Experts of a small language model.
Size: 8 layers, vocabulary 32000, 44.1M parameters.
Experts: 32 experts in each of 8 layers, 192 squared ReLU neurons an expert, 3 picks a token, a softmax router, a shared expert of 192 neurons.
Training: a variant of SOAP for the experts, 3046 steps.
Below are experts of layer 3 (counted from 0) of a mixture-of-experts language model. Rows are named up (a neuron's input weights, with its number) and show model dimensions 0-255. Each number is 128 + 32 x the weight over its row's rms, rounded and kept within 0 to 255. Numbers have three digits each.
Before each expert's rows: "mostly gets" lists some tokens that are sent to it at least half of the time. This comes from a sample of Wikipedia text that the model never trained on.

# expert 30
mostly gets: " York", " European", " Angeles", " Ireland", " Zealand", " Ukraine"
up0:150104084177128119132140178107177109108134164091115149176135178132163116142167143078145109099143161146129121076123102102176135123113144148160149119131113114090198070165103091162110175123115101157172129099206127142138126118087196141151099154085110074113112131120075157099126157137074113076188111116111163105167136138142136132060120153168110190133191162094123081088115187128140176066129078157108094152096086109174152065174062150097119139170092087163070130165104112140108145111164134133200111161150130163150134104059101122117136116134115075097144119117104084105137142120138136080126015111182141140090147122176138156137110202158145165145144144150145149081119124153100120087139154091167142106073135130141138154071101095144113079163151160158090107113156134101131058128146081
up1:133130114076184157136198160124072112103115173084147126080176159130185108086114121138057137185096108130089154133109122087131090159134139151133120171148133056077092164135141172125160139154143133125153169119132100189100136141116173166097093113140133094091107113102141110118046149121093137119129120159126152152141105117123126093115128092092106064137185183211065116130085085103133162139068129162128110138114166156110121160096105123138139152132122126107189082187171169174124164115138122099151089159128197109187112127135129122105183070136226180183185126152163143085125123096122148149125178130122116183112079112129161154104070124160126112078137123101098154100105139169128108146163163130125097135099168122107097171174145053161058114108195130125088156146135091141103095121144172
up2:125143108165136134132116112123068159156077152105116130157145101100166095171089137102078166114156110121095119201149170120131092073168213175140104101138159135068114128154165111115135145085123182136107116171119109157105162190109121157212170125149103133139150187082059078147164115158102154127128096070136137112142126106072176115129116140122186123119147146099145126125125147149140096111119109152115147161090107133153157139140113095127107159085126075106121093067109044115168123146113142122111157136161129198092118052063127129082172130141148131170095135076135141192175123150177164138087109132105105107155134054110113117074142073081167108110159177100133103057124167134130137122073137139138213124077112092214126150129142123106147113119094044133140127121125105104135113167184101
up3:147116124139190160130077146141176135126133117120094125146013099136158187123118126146081105142038119067105166133097102058181102144158158081169125127137103086096079100166163126086107157110113209135116135126097113122129134148139127142139120130135080106116143149173092126201144245171147162076176132096088129073125124146071142139150087196108152139136096143098102135064148086143110137102139126112141082066147104132087100146098159130073103126110131185178138094108159067050107115132093151072117146107134115120153134078137066115136134101120133092100098140105084156122150148159125129135112126060148136151108136151096120083141138113143163108137091088107108155113167105135126075151115150175129144170149151134143129092092202085108112098112121174071142138160074153085130133103106087
up4:140116112227120086089102091205127094126094056124149113100138144169109092081192122106136122092117123133135142142080164114142183139099127120177135128149090113134169065040102070107179105186183137143108183131194159133097091164168136166184153060098148129092114140142078116082071136147093123102137128175102134087093167122116082165124111111161143175149138181122090141185093113151139089087142111052077159143127120134122123121196155048130139137177134152109148104122107140112111110128127143134116127144141098152112135168137118140142086120133091143129179158129115156102107148165083148119142181149122161187135157119170099105137139133118143154145142154059112168070154199145158137139143128098090125108102155150153098164143150101178148065171122055161160110147131073187106134135129160
up5:139104110142152146124155148079097114135106087119105131102128111120100077072125135090142144209065103121147085097134128101169097118142165183122120092190122137125136182177113094151146136168121130121131126085151102190137134143104129121066137097155109138157102089105182183141130129122100128123154131120126143120149102106077107097157108097118077192098097132149127120115107112206142117168104197139171191165103103123137119160152124165083108094075163187140122091178193122143090110134145147151094190189100132107159095138173045104136088092115130142079072148069110076137115133151112090129130120101137097091151095156080109169095087122189154112089158123088125157144164140162036128059203143139151118121062099118136103139141143113110118072103090115163112093093110057089158119112126057
up6:100119133126181162127167105093102147101121135133161139138056144157092121167170070091149120053136187074133154122140138113123114128105104080164129083169121122108119084160102137168165187183160105143085054111147116104162125116131061070159169144181076137151148121078063152089155118144119164106119156138069129083121105118114128164106087096102088159105186143051150138121116147179086091138178109070140170118161117114061150070131080139200122176103143126133113065120098124134074143118118094111095113133065136127154169121125048109181095112134114091146122152090154105108140130122081126069125112147134084111090142147126164116163084159167144150111115153146109095163152109090167126135128167125121039135069125086108145087153134169130121154059142134151127179170123125109075123086126156
up7:066137140148172104161175116118171116126057103071133168173135147104079094099102119129112147167146181064127112192121172141146075085090118102080150097096117146093150113111117126164173149090147093134158177089124123153087076118088108162141130129157073123123134092163074140163130069167140133155117183146110151122117151186095137104134123095160112116089106127121102164188138122075159182142090094114111167124216127124196153168143145135118103154149153102076085101116160140112117107133155209130149107106126071069063085129080166077125115134185122136077128181144136144122069138135125131145112117158082104151080155101100094124160143153121117074122138093122161057117142184118077106181152116135204124132067151089111170190101105074131128167116156122132132143142113140136095089138174168
up8:115116084133104133092159068121114162142074120118163177131105112151126098122108117167151161142121137118151112161116087155088121073156069104139178078167144114155097124138045148124114125104110180161167107121119070137181158129141110103136108150129059125085139162141124195133162207113120136122119167142093125080088116155067131140086112139130111115156184147093133121149166101139142172165115101152121141156137119087094115163147105115173125123086152157106072050163152087175101156153098136108116172224092064129061085043191110073088122102106086127129112077106110144122152171105054150103076118122110129179090156164171125144101127090127110072151175119103195112105164160136126127131095141122151100173114151139121184094110113098099157147122176180117146147113096160101132163160057106
up9:100148148073081120095123120087143134146111057103107138160152162184139146149175114085128153092124164108155060105161159107180159126137122105176128123122111114144118097181127122118114082135125077154097176190119154103113097098100137151126123191111148161091156080108137106121103114161094135120108109147088124121115192136107150070112113140145131130099166107089115100112094114151107152122232163119148130094170084191118107075121152120147148123084162195147254074128163161178143128167075193071194156152136132164153112152099148083071125139160159121131138184128132156145135105123138132099084092172175113068093130145143117071099127146118092177114109152170109055116103139154136118168088137141166164115155164170141172126099138127161139154079137115127047113140147184101115184098148115
up10:140139055161078188082133153094138165154134140103155140152099099175096123060077118084184133109096116161138112149147139139098125143210137128140163122122071146160120155101131105163141107113073157102092094126117118118095143122190156204140107096143098150112135105120121137177092110161123176097144120130131123111165127173086125179171176193131130152091182198200133101056146173184122163139163127146094144097054149073101117109123105154123112201154143061142123077105102162106130118089121173179058138131122075098124192053133180123153111150111188157136121191110063134132137116117119090126100172084118169131134130112164135101141149156095144135109121097113084190123144190123159127134132156146116102141150091147152120111123183135149174183118107117163149085165083097094123126147113154
up11:053171131116128128117087119108194152173149127125160102111120094155139152122090117056128120127136168115143132092166151168132127112091166161106182089129116159132115137067124092149142102157074146116115084074119133132097109161115151124149183030173091069184145114132098122085103135165187105112087153121182125160152088121070140139163120138129119152149133108155163153139143114206191093155153176140112144135162113099142173126042188179154118132089104072134166116145125127108141134091146120192045130140118103124098125161143172188122085107147120105136158132090194156142140116165159130090113144176148147145144141164121169126177131086181129157155116092174088160104128130145136142165093085099165026122105135077130100115148121135133086145123171121205202132150139109167101178089111118
up12:071140162105145153092072103132081170056172139131113168109129096110114122116160079151072145121089151156166121138112152107116132111109138113107142181143145134151139172106118158151149077104151094126067095130150166158169119168154150086092143150150122106107133096132153119183115145197094159091191177147103151184089164110125163135069135140131091099137065173145141133209090090092122097144121130175112161136106110166063176089110102125132113133146151137178135128159113132144099115128042156151132080123089091120128157110108109145082153114098112171082110108143088142152127099153125103108064187176136079161084087162144171171119081216056136120123122149080158089079135074184178100135135148165111131148170138125139149195151153103083087046092149092167124161138133128083138112098116116
up13:106131108155169139122166104117100175109100112111086125163091133102136044171121115086116107076095105093081153189146112044218095038076115099109100083161101092156135081117145159124122135106177180146149128150168047108160141135146081139181171127153063103094069130172123116113086161122093058143134123122113070134141099144096118182128071110085115164185091143096103111109056142157113198092111134138171122098098086157106084128127083125096148122135133128122152124116135132144131053092134131100139136126139128126171065162116117120113131133134139114133126144131076106129211109124138135118114152110101113121149061097159102140122132101142192105096177156169130112051163097154150164128117126132097153153088192118100151149144201148139066104075155133139148145150172111126159141131107108
up14:156124083114155130030159142182141109142095145209153125092185168131170135137133098143114142117133170148111149160114139183107141105110125140104158137179068080179149134136146207138182105052071078130110119124069150099054119142125108150162138162113112076140114188112156151127148168143099111103137157170105076105108190129114146096039126114164104172127116138187092136154105052141146116117080124120100161148170145117075085116146128112128108139143117137123145088099083134165117147098095146156155106196174069139125157123134117122070119111160124180151119106113189157076173137157201138099100149133106124138113119158131137117131084141088128123143190143140128152083116159120088146101101128135082179075161135145142130079095163102123107104109195109163138192154122141127081159073059150
up15:194107107157120153127095073115162086137096134108106123113104100118077108153105082153176180174132112115165152046179115141117119141126132121137128156148177106223140119113164126149130107163168119102084113160046097162146133107184140101147116100132134181127162144131128158119129193198042128135089099083129124129071072148078112151086139084168099086143168127135102086124111130125109114123142137113102105127121116103081154143100117140185145177125172114175092112155140112085094098074082130153152161148082120127083117096147102094113146101134094144128099090135079088072194108087128089095157166059143200177145080126143142197112151104118122092093163171111145094119173077070123053135136154112147092148100131086163168125085104158102099136132120145125152167156191158125116109086148092
up16:139148073129098065162142086113170102118125114125152120175111162107117150129172145122142096147125099113110125142139074092127130158159113088117132114105140067066099113073148121186165123110028127130142042132116126101120137156108107117163126132082110104138125160054118194110067137157181125099135140090076148153171138136107060106132134042156174134145166180099134058120145100155097143192151117034086177168121097112102113107131122108179063127110126115163117127127162093095176070077051176150107207125105153167083075116132119112114119097101122112107132138147108111120142123127108144130163161142122110135154114166099135076115119154100192108154181136170150149147149141134128179133111150136086118119161138139184103150145060153103066075048149102131116130106162146140154113135112087

# expert 7
mostly gets: "==", ".", "===", " ==", "\".", " ==="
up1:133167127110153142165055144118133078090108132170196187121139130121165158114115131117103137087106107122162104147123155112077155037131103160124145136125121164136074169184154160082122127161155117135135116097111135097039112117107120105093117132166161110111105142118075111146157106075121100105088130155117167097112106133137123128142131092126139108148145162089129100181179035110164179090154158073079140128127101094168063140122098163117101119128159159218194144125152077127149142138118202134089146119101083141145123123147176124159133137077116114139116147156159145141110171104116175098158111131166119128172085151105173134079096100069072073132129136166146130129168134122139082147153079115092138094128083192127132139207048171091126091139204148066074096148110128112143201142127113
up2:034159110126106098178167161137083123095117108098165124164141100122126145152113058101128106161171134102110114160143137143162155120168170124154135115142122100169115099148120089076152103096125082097164114121141097214128095104131141134140096065085103083181165112107087102163134200107100134061109173140182137108126107074119043115114117139150106108167147160129109126062109130199047139084116141134199086116111106171099159192140108133118153085152153146110133115131133106157151131126150173116163145067136166165145112105155067104154135112173115100163205131121177141099101090138084126154202124103066102114072103130124187143120098141080150138144123194124138154161099111116174105127114086121108140136098174147069032121115157096151164089123109113078129131145159157137101119121099124
up3:134139131150134120064123151146139173131083118102094126131087139152130147151147158093142152157110110131162136174114107084155122122115140154100159178122091117095153170108092162112090125064157107116079092070110153115101067167133167071101147065078100153102082090171201126124122100136086146172116112102107143119133129127110134110143113149197102125121152168135136105181122180125151163154110196147150116076129127194128096125131099187112133148148112088074175091081169117068111104130110142089168118089047150103082163170108147156121153119132169113138170115101130079157096209068104126165164125133144120118148128149177145177181148143181101084138120089147175175121175220155088131141102140196154173177162154150161150150117130110163125149125117170152181195104129118144075124055130093
up4:138116114077155129132087116075134150082120113174095135190060158166123066165150174154118117180110184070158185091097118145075190116196098054115118118145152139109128110118151126090106225170122119111132148108136106161168129077115163124155135132114105167143146105133142166101153132179147161134183154115113101105138095136137162113176111112117177140107097158150151124103155128114130145124190152108181166151170136184153116077080113091139073106075104090109118142121182091200134154157148133130141149108120130152108093104172098143125164189157105087188141140125125128122096109147180138121119144099150121112142113071178070083095114160142117110084144117161101149185167163125105169093120063130208082074183128109071102141167108182179123123164146125087145118083076135142116092160150152
up5:148127121136134147133153121090185151159084114116135172088090143129093131086079154134144149147129120108133155086119182172183148165147115107127147104191111134121156162056182042132167093184140132037100157098125097158137125101151101183109138201134102102134128103116106077113112177154127120158094150190113193139108167224081123065085093124139143107156112124149159167143162098157155131035100130162161152090125142142167161082149156142180110112124117143090092140058107121142094136133130114123124105144148138188136140169174162142111115127112122113124106170122087142111087107182159088154091112135087139128121119148163167166122085111158121116094154083145138049078143177060124151157080090150085113137112167136089075108168051144143171097112179178120140135134111100104143091133092121
up6:120134157103167088138103129181101152131140083147080114071107115133133123112152148109085123093118170178137164145118194094085121114145155062110105120127143131097106074098116134151113158108150101145122131159121106138194155113151127099119245122116124148139126104152115104092156135092175182143145134156098135161232150137138156122152102166098157089189117068113088136103102123120107109162106101132149110124141105152140093141146165114111097181156176164156172135172164109104088062116169098119167112146075101097115203051119103155136103115081098128087144131112100120144189120150170108144157154138123159082148164140089190157130098133124106156175057085150064104084100159081208137165125143141100119056136127089120165071134142083170134141193110182085079084086149123120123101139125101
up7:109096082093128159100058115109142168118121150084116186171130127066110147169227175117138120121089149105174124184120160192158086147131133218113105120039144105146113162058147105157110136128120152129132170144081125147095158083161087171114112127110144050149098136129136088076128130167150093154073133142155161134170119113106137124177159173155148127096132089114082164140123197144115108185104154089099129137154127139211159155156151166123105107143150116127127164139083202116074110127157049126126105181127132121200133200152170074117117145100147095099109097115137143098168157103162160143139106124111148174083162162142071196132092117153114122148160057133161165143170150125098125112170183098140135091093140129142150155135139104179112116120134159173122135146149150146129168123161122
up8:071117113113073083107179125088166159089139163115135116136173176177144104136143140105081110142058161123136081079147135110094140136131073146152117199079071116128103137149157103119152102093139115122137101209201149162141146126086102093149097126123107080080125195165107088122159088106157093106130086095126156122112125095097129136125148122106156108094149109129126155161092113118168107140131106165093158096143183096141143133163079149128139165141082182109128178177180178137150125078157109164118068174118036137093110110122132154102121154124144170134117069157165147123146190107161136094076128135147108163079051179171094172057083184149164134131106091186090120157142079087084127165130139118149126147110130132130157127167127089091069170074136043101106149103132113120099132106103119
up9:101083149170173115099119108186182147166178104143113135110160135127130131132056101132085173135066133128154094115145138133128130176145098209126140136035093162147106114090098085035133099135171119083163103116135060136033054145145155141121078138136144134095103146075090128122108171157129101171148170098151146094117151152134109120147172035179120119141124131109105168175167171061194162157107195117154179122122165156127092123114125177141145146123111096122072135097152133157083118162124108147138112113110120129141145121100091128192156189114101074126155094138135139139146062127082073188150130075159113107125171183132115133128147030111131146158126143109089098145136104093143145094069165142088133118109126086134106139125137153126129153109107148143149165077152160132152120120141082
up10:080182143068135163136130164127154126163136128098143130120107124134112095125117157110140100085161122103114126155129165202156130172151178114097133176136142108152138085112116144147134101150117113158118122154115165120119111106208173167167149123204145132186111085139191102139114172196104157135113107099135118107090059096123116116103099118164097108115115133161102150126108130081123075090173137140204098141092068172203083121097168082136123161221153095112077150123140129109103112144160139111189144087169132079167090075128140122105131150139099086108112157112068081083105200122167117122124067127151122087079113082101156177119116157123145101103107156132145132109106125076124113151166138073165116129057085079107132069144090151223140129122128104115089101115136107142140222087163144
up11:069156168115128203068087137123140141154141108127127145116167108132134146109123115143112162113104104173084145121153180151152120126070115148129082113170125147148162132105129079078114069165106146185139143101145144107141144077142114092099127119147156085148084112163179093147120133072140061155181141158067125156137156151117140151122130118168153061137111098126115175107140114136100130120108107091082164149098120175141066091099067157139145090116094148177168166152112035183149036125178153116131082164178128143163153077151137137126140142179131173090119146095165120099122136171094098152144163151128151101165132133108082184077057121087080116112074079169126089126105163090181149152158130125133113154068123135127125134106069121123083102142105173074081053093148136087154187177135119
up12:126094138179113121077084134106141129134089163155082097134085076133120127152154166146143107156136169088134129112106169099148094146144139169121165093098136114142107144150130164090109138087133134156130155121122079187099116112174101127040189115117103187142077132141125099173149082057161115143160135137127102081137182176124116115141123186117072047087150088142141112122059124181136153134106140128093177091139065109147108064090083117174098078138067164084132107137114084114187139155090123119173154143145145120069158139123123184193096118157144116153094122038184137101130135166173117166107131166074176128163150131175127127146158084146109189131086042105193084137115173114143086088150140141149119092180104119130125156096116121103153115112101092088149152151119150155084116150167156
up13:076153107117064121098119204150094119098104119130130098117095086104198106116096116119094145115119166145164050191141210108130139119149107164080106119144144123191111153186171086132123090110089093099128077177133151128137132116185109188184171080036129115132072116115166084113125145148099160073136109106115090093135120159109163170072134143199161107152120125146113116125130110118117138131089115131095101115105105113183077168107163127132115095146149155130060119143193165112065164137069160093126141166079120160116112126163152128136119088087096063149118079111128122102123115168117096097114109136144137118129176184158120126196164109166101140083123140136173158143138167094116123171104179108176147074144064129074114087110118080171096107164116070091135129161071140139141150142102109
up14:083094135072115163155119083122045100105102157147042099113134140142132110099172175166173073138112114128044119095094072138149155137105192139100117130178153144163098095124092144140127129139118156163073100150069149185120122115094165078122171111145132099070131085140073091174118153187133157149109153131061077095136136125118136125088105141101115097114131139107075126099159138135115126200155161089094141126103083124084084103117155070119179157126125144124138137101132135114136151141162184127039138180126134143109065127136057164127114110156132105126139116158112174062129110138164159123165111127103124160100082109141117159106144144153158171105117120127131153067129127090134139090125211162146140082107094049091120070105098153167089064148155125092109095192136114140099156181149175
up15:119146152101096132129071099148126192120119111105132066117093178133137132115112162132132156176125133159079134125147126120160119111059117125116136099121205159152111103155123085158150250074200167122167129093159078119140125079157097066135111074098098134114137123116167168152093140124133152161139138192155162135144105132135119142182119066111114071078089172106173092151100147173136081120126072153077111141095143163155150159113142158129109155207086064079125172155192071130120204128135173089122101152113095117076107075163166095096121085163127088117151133116137175157169139168100154156181095152153140049155099186167152136101108099146098123104141134119143135121114094107113152126099123172124131110135060084128123153119087126139127086099124179107081162155110135119173084152115112
up16:124177095168160141103111188117155069100143128086151132165156124141124114087108131128102135116096095179158146116141146128164113154146140119098129147151095119145125160171105227056140111164115136172131161185143132081134114166165092151125076164100142136171132132096175193087166104079135182124186085175081082090090113110160118169140147116178101106155144154141155106160117086106070162086136126078154171133080089080143117173097111128115123089154095130197090126121089099184150097178095108056117154099119125130150136155133103116166125095163135123074083147135112094166071111107079041129177102091136158128122138126055148151140111125138168178102099081146155119116111134150187147125082136113162140204073148188107105130187163191152109092111150117128114141134130124071161153144166146
up17:127129146110124107126094096134103141106121134100022132127102140096093117169169118119116160113134096114125104158135148185093164122131077120130189152110143162152122077118198135139161130095179123112155162121151141132100142099096188171124145199195066141169147129111105107131071144123124144123093200077110122079112113098089139150198077118095162140135070129205176080145173144159138131108113137071134122170113162164128154089128160150152136117089138156167093115131082122137116115090090124124027103178055056138159164107073103141078151124128126122194117155115104158128147114108158147115106093147076158145090145100131140093075103110082130091143143153133111146070154104139144151084079130084169154133109130137097189077136147144202109141072148170137139096122115138150098157112155213

# expert 18
mostly gets: " that", "\n", " ==", " |", " ===", " ===="
up0:127135171152121097079107150119114138085184140136142099130218092155113142186107096215133146109096114122142143151119150188185119140192118153139067113114187129172068128116170126109154172195092104124138108103116113122133155107092154154064088134143193116150119179118142138138096167140127142132082109140110122160094154108173144187092088127123151114121163091118138130178166096098098153137131103096091185154168117107097162128144146164221116102043135164137123119103108149137099147135133159120140143102058121125133110098133160148119117115061200180159078087097197119169194122127171125149135136123159169152154154140126117118122118118126128129094136140083102147130149229120116077157091137120147126107099046110122120127168140095102114061064159098197146101093082128099097113114166141
up1:163097176132115093091175122081141153199159043191123079145117103142145107123137116153144104207152117105113137188143122184104172137127094155119133151136126172136095129105160111170088081126148137089085021100133122165189104178124148137175070139084098134099104147124140146170111122132143099086133169186142106129088173117157110139151174103115128069053102132083083140120127147128117140146064131142079158150129163084120057184079159113115139107190126042096142090152086113175128114185165172106138134157169105160123163158095141078073091084137126089155091090102139118121157109063105103163108132136128166097188115165138138133145146113163135140127093148158143133118136149103115119162105081145151165176114104148144117090090189119148076162142131159140175127159134097113169081109151117
up2:162119179129110131128142116132133083140159095139129150161088111122125082099047207127126147136145139154135057151107117097150135139119155119110132134169066110097190146130121072147107136107114104134126165097117107070116119189185131194076142120129153139167126094132131086083126163104165160163174214153148166117230104127078109210139114125091088132139103161132124185175145144139122134102125173137184145106105164113145086103140093125114142113112151070092110095102164110126109163122139133140145173147166106091192150077158150130115088140097152099171118101157138095144173120150123168140130140115137088141148204115129054115127151166073163144149129118137158125205096147088106067171147096104111137127079172136127128184131158078160076019138107122158156079109106108109116150127191141
up3:153127170193063168103113124135129129146076114083053075128131056130103166164134159101175103148127123112207158101134134148114137145103172178141167149124120105133175149105129156118100111028144163135122168140172118135160146065124170154133147152165111146124130150125095112181123090131080123085191123155105129106122208165122153153067142077139081095137136189152096158118082107108175146119125119158160104147127156178139096121147101147147121034125119098109130125190095108097143124149120137110122099127128187123151121135104083109117084101122127136131119112181103071151102073146105215139205072164139120198116149082114089160078142131092100147123115108123073130097114116196117110102104117076160172161104140134130102104096191181154111101157131151159183148097098086118180121117142124
up4:100118056098100166163115131106127145080200128099184110153127093116128169105109073128107092124115095109131129118156120068194175062071095176084156089126045135090155146138073109143087119161113158153114104145164196136151065085095111156155144124169160111152114043119121130111098143126143171130174153092195149175142132186179092148117112122132125092098144103139152130092116122118080189158117110164157080133156124104112114086107157130144199096090074152116134128141096103145138089099153158101156175063137133091153102122118150063164106155108124086158185141136212172113100097112079127160110133117147176100110104153149116131139104095163065147089167109088059088083156124151180113086159142110117115101145093123129085106165121147164127116158086079153135136152103108084151102118161110
up5:142146142171131096086109132111146173082177069132114105113107185121158119131129098140130110084069127063122102099161119110179125120157171116121145124160141131131120130151050142154130152093081088125087077116105155187170099047116121111114090160095175114094145120162137080097087147145124093067158118152131126124149093137159075122175091155146176130099158130138080132186200124095111090121130178163179174126099171090139190129117131145151130113125121168131196129131117141176117149132135177135067184118147152072182172092151165119175153151105070060106164074126122147183138183151118122093136138171087117099100125148072138169156078115139113106170093056127092140104160126121133155167168134056125115085164159181093160120112164104127136097148139090089082180093104165091102097111156152
up6:099158125162121100120124099131136101097140115155166145088084088099125110179086115171118055140127184204085175096186119155175111161119178143105073124095113113106108158098114107202125163096132090128152057137083143143143166122182110176120124166123118141112147131115050159162072150113162135135162113113160174108169158155171095139195139135114100118120153129096155172124101182054092108148135066127132119148157163131103078159119075119134139145189120160087121140131131144177116123194141090128078183159157076065111060094126105109172116093124135153150125122086127137160136133162144152120104131137147167129162110114041067089169161142186120149111129099145168117121090110123171128144153136113107173137099113146108117210077186137135086146143136128163079076187183143136111152073135130
up7:084144113187145111063182209136194162145112142153136154129096118096131134136168145131133086099098124096119080115110117144197150086040129111040117095096077084144136121128137144126117139117086077060170044093110133066116136171102144170152151122165157116068129083129175154194108073121153041125092061145092095146085129177141163067115137090104142131134153129137137147166173136142115193157111152081126143113101140161146127115050096098141119129149123171112177106137120126101158127164169150100127169103126138155135164140105143096152076095089139119081117147151091125117140162120105140073122167201112117114139113190065155109112140169100140130113107140186124155167115081102187167109151120090114101076109133173135126118111112064144116133126117161138134125130086117092136147124076165
up8:083134126152119106148057096103086164052110116090172106135160162076105053146168176098118130084107065123156121146117092120066161169144160100112155107165126148116062101107121135108146117188107117134121107167181116126121096092123155172123103159175092121148158110148099087080106102092124171110090132112128104191120115135097121098157134087139156055121110129163109152126172121104124133167126187121124113135135127131099172078141135114109131115120163176142182136168113161163127132117106124079096120149086126098110119093148196165139129111137130128176054137042126082103118161140124132076192109112151151143090106110164116081111185232151123078165180137116168168157107064162147075129131111148160049080110126163123132149196134083147182123120142116089159132111086129163057109135101139
up9:123102101108145137178153105134156101132204132099103138150061135149134172171224075103118107150150123136110080090177087173163125124154138215149113072093170111105111089095102161076058114085179075124103110123137161108108075110100106215147093194185117124199130151090116166136123116085127139090168126085115163147137173114130124092080161167118142149146192162102102100104151165074156154138165143131184083132138124099133123158144175108158150086163096146109117187104124146115117116095141108180152158143183197105135171115113194213173141169131129105162134123108200161118155135103124134133118099136102106133119148158137112134122125120149117116125130183136170076095154110133154145133088084181102116136077146125119094178149164155137099137129116126127187120108186132124160163182149113
up10:145126133052088073126118183152161092130181151151113125167139167148157128196092114147157133163103195102149073115145132180128172146087183135094145112132154179129140113127111124145138118133153126107103096109117140148141071121081106166122151165133125171161094115104161171138168174102092127091106194140113116116150138204159182127107078217132105131139131116056148112151129163137140118108147147169118166104120064118151156081109081062119139097142057117123093128103134145175149100153137142191134170132123161137141157123194097112120101144131074108168111119096104111124109155120136143134063169164126072126103140086082176129123085090083172153086100141162178188124109137193101105116126127146212157103132104142180148113115180141069073107179148095146146132104055135157188146135166176
up11:054085114090074119106099122045084131105116125130161148119147098174162125151060099090127117133137102095109119171108174117104152151088040116217179171177131142151155102189136103128085130103061146169172122148141211158139150112158151123104121101097117099168155152085148113070089133169123090141097107171107171131145051107159144119177143118124125166165113132115135177144009071110053121123153148136134094182160135129104138134091178112143129117167109122133072086145185139146085102099101131106142113145126139129205108136165117078097084115101129138130119182126112128154103124153137156144082114101061086089120121163148100142147090098097103132178131176088141171079085138093135102143126168147114105097105134119137159131141125116114151169169107178110083111166135106110088104121106102
up12:155183098126117095123099094133119119158106197112138159097079131139111108120119180113143088130182093150186142145128136133205209130118114079153151162086114130098151180143124152189105055161154105157124185148134126169130087207119161137112091100107060160109134089125102135107122180133088110187110078123083163110158101118091122085201145102111093194108116120102112146142143140145113136147113091126140124118125107073093223114141159100053114146131116125166142145173169152122129156102123151142133224182146069089141097099085123159104133146123163175109113132144145118095161107134148127113130226100144152119135148105163123133141141176101052176097161145098125122193133115184121074145140105100056126080144150119145192110122134171147053116144113135112116102152117121091129147150114146
up13:134155145117090126109140093158154170158141153125175146188120134052098168133111142138155130151123101140149172180199110067142174109179086103156107125107115101141129174119131109192148096188148121078097139166108166095142150140071204117159108170149105136119140101094104186160143120156090067117100164144076145156109109166127103079196144076139111072123099131097115138161122096175197200156134165066113150127124106099131158130111142105103128125109115068134125158165166130060142125125125111154112111127047079096113104098090155126140130041180099122148164120101078151105119143096053129110149172158116137123124103111169077114128127164155075102099148156105120134127179152080116121107160061137142137128149118134101116048161200116138115133097136113067063170144146094112103073096118115
up14:096125126120097101116138127119177148164126174085117098133100093108134162149146104073150175128096200111092130112088159120093125081125136116170046109116125130082125153184115129110030118133105141084196103107068142133088087111163126114094126091112115162141169175126128113098070147155207085130169100116144074173079153151178106128100096171100128103143096162142117086132116112123143101119148162072086108146171090151151108128123125147120108174185082166163162105163157142081085119145138129122155154172145120137066139102095139083160080085123094151090186114105072105122114161134135132160090101128128080181127215127085096103178046129127174106075135059061114084158121166101112155101095149127147122090135132098140129109157159145127163144121159203161184119138082084105126122148142127
up15:147061177123136164118112123146153104135123144176135173105144153195190153118153114141168131132100123073158154139118153146156124095164122111117171119112113095105098140087131117133114153148174173119108119122131111178089134077150038086163128162115076149114097141143201180105097176138122137205143175185090128100172124118107140086192114133125153176109116119154161137140114107114091112155096099174114139116182129096115127137123138148143201130118120188113092149091081116183144146174125100098119093123118082094135163087134105100102141156102107144172127180098128118107191174139182095137058197183116130130173080159180136098192165134162143176144152185091066136114170107127126118193179149094102117105085149130146114142051112150176159148137121153101119122082127188145168086177188126
up16:148140099158147129127154122157146133122122094124104079089176128138171071084105109130168152134145122110088126137072118160092109049100130084106131165161093150065180140115104087141161109166163130163123200118122071139118147139133168149136148107118146119191106087105154072056156151146134128156182182108107091111102195150106139108128149106099136123149072156131155128143081106165135080131140165187154064148182140077126131063159153142115060092104087133120104094096133175102089144103117144112154173140125132162176181077133103147132136114138087060158143220151161079062059164136130151147098130169178113137140131152174122063108177088093123094106073134118125118087138115113112050158110145107166127120084132086147145113106073107108111109124153143153202066132160163112119115151098149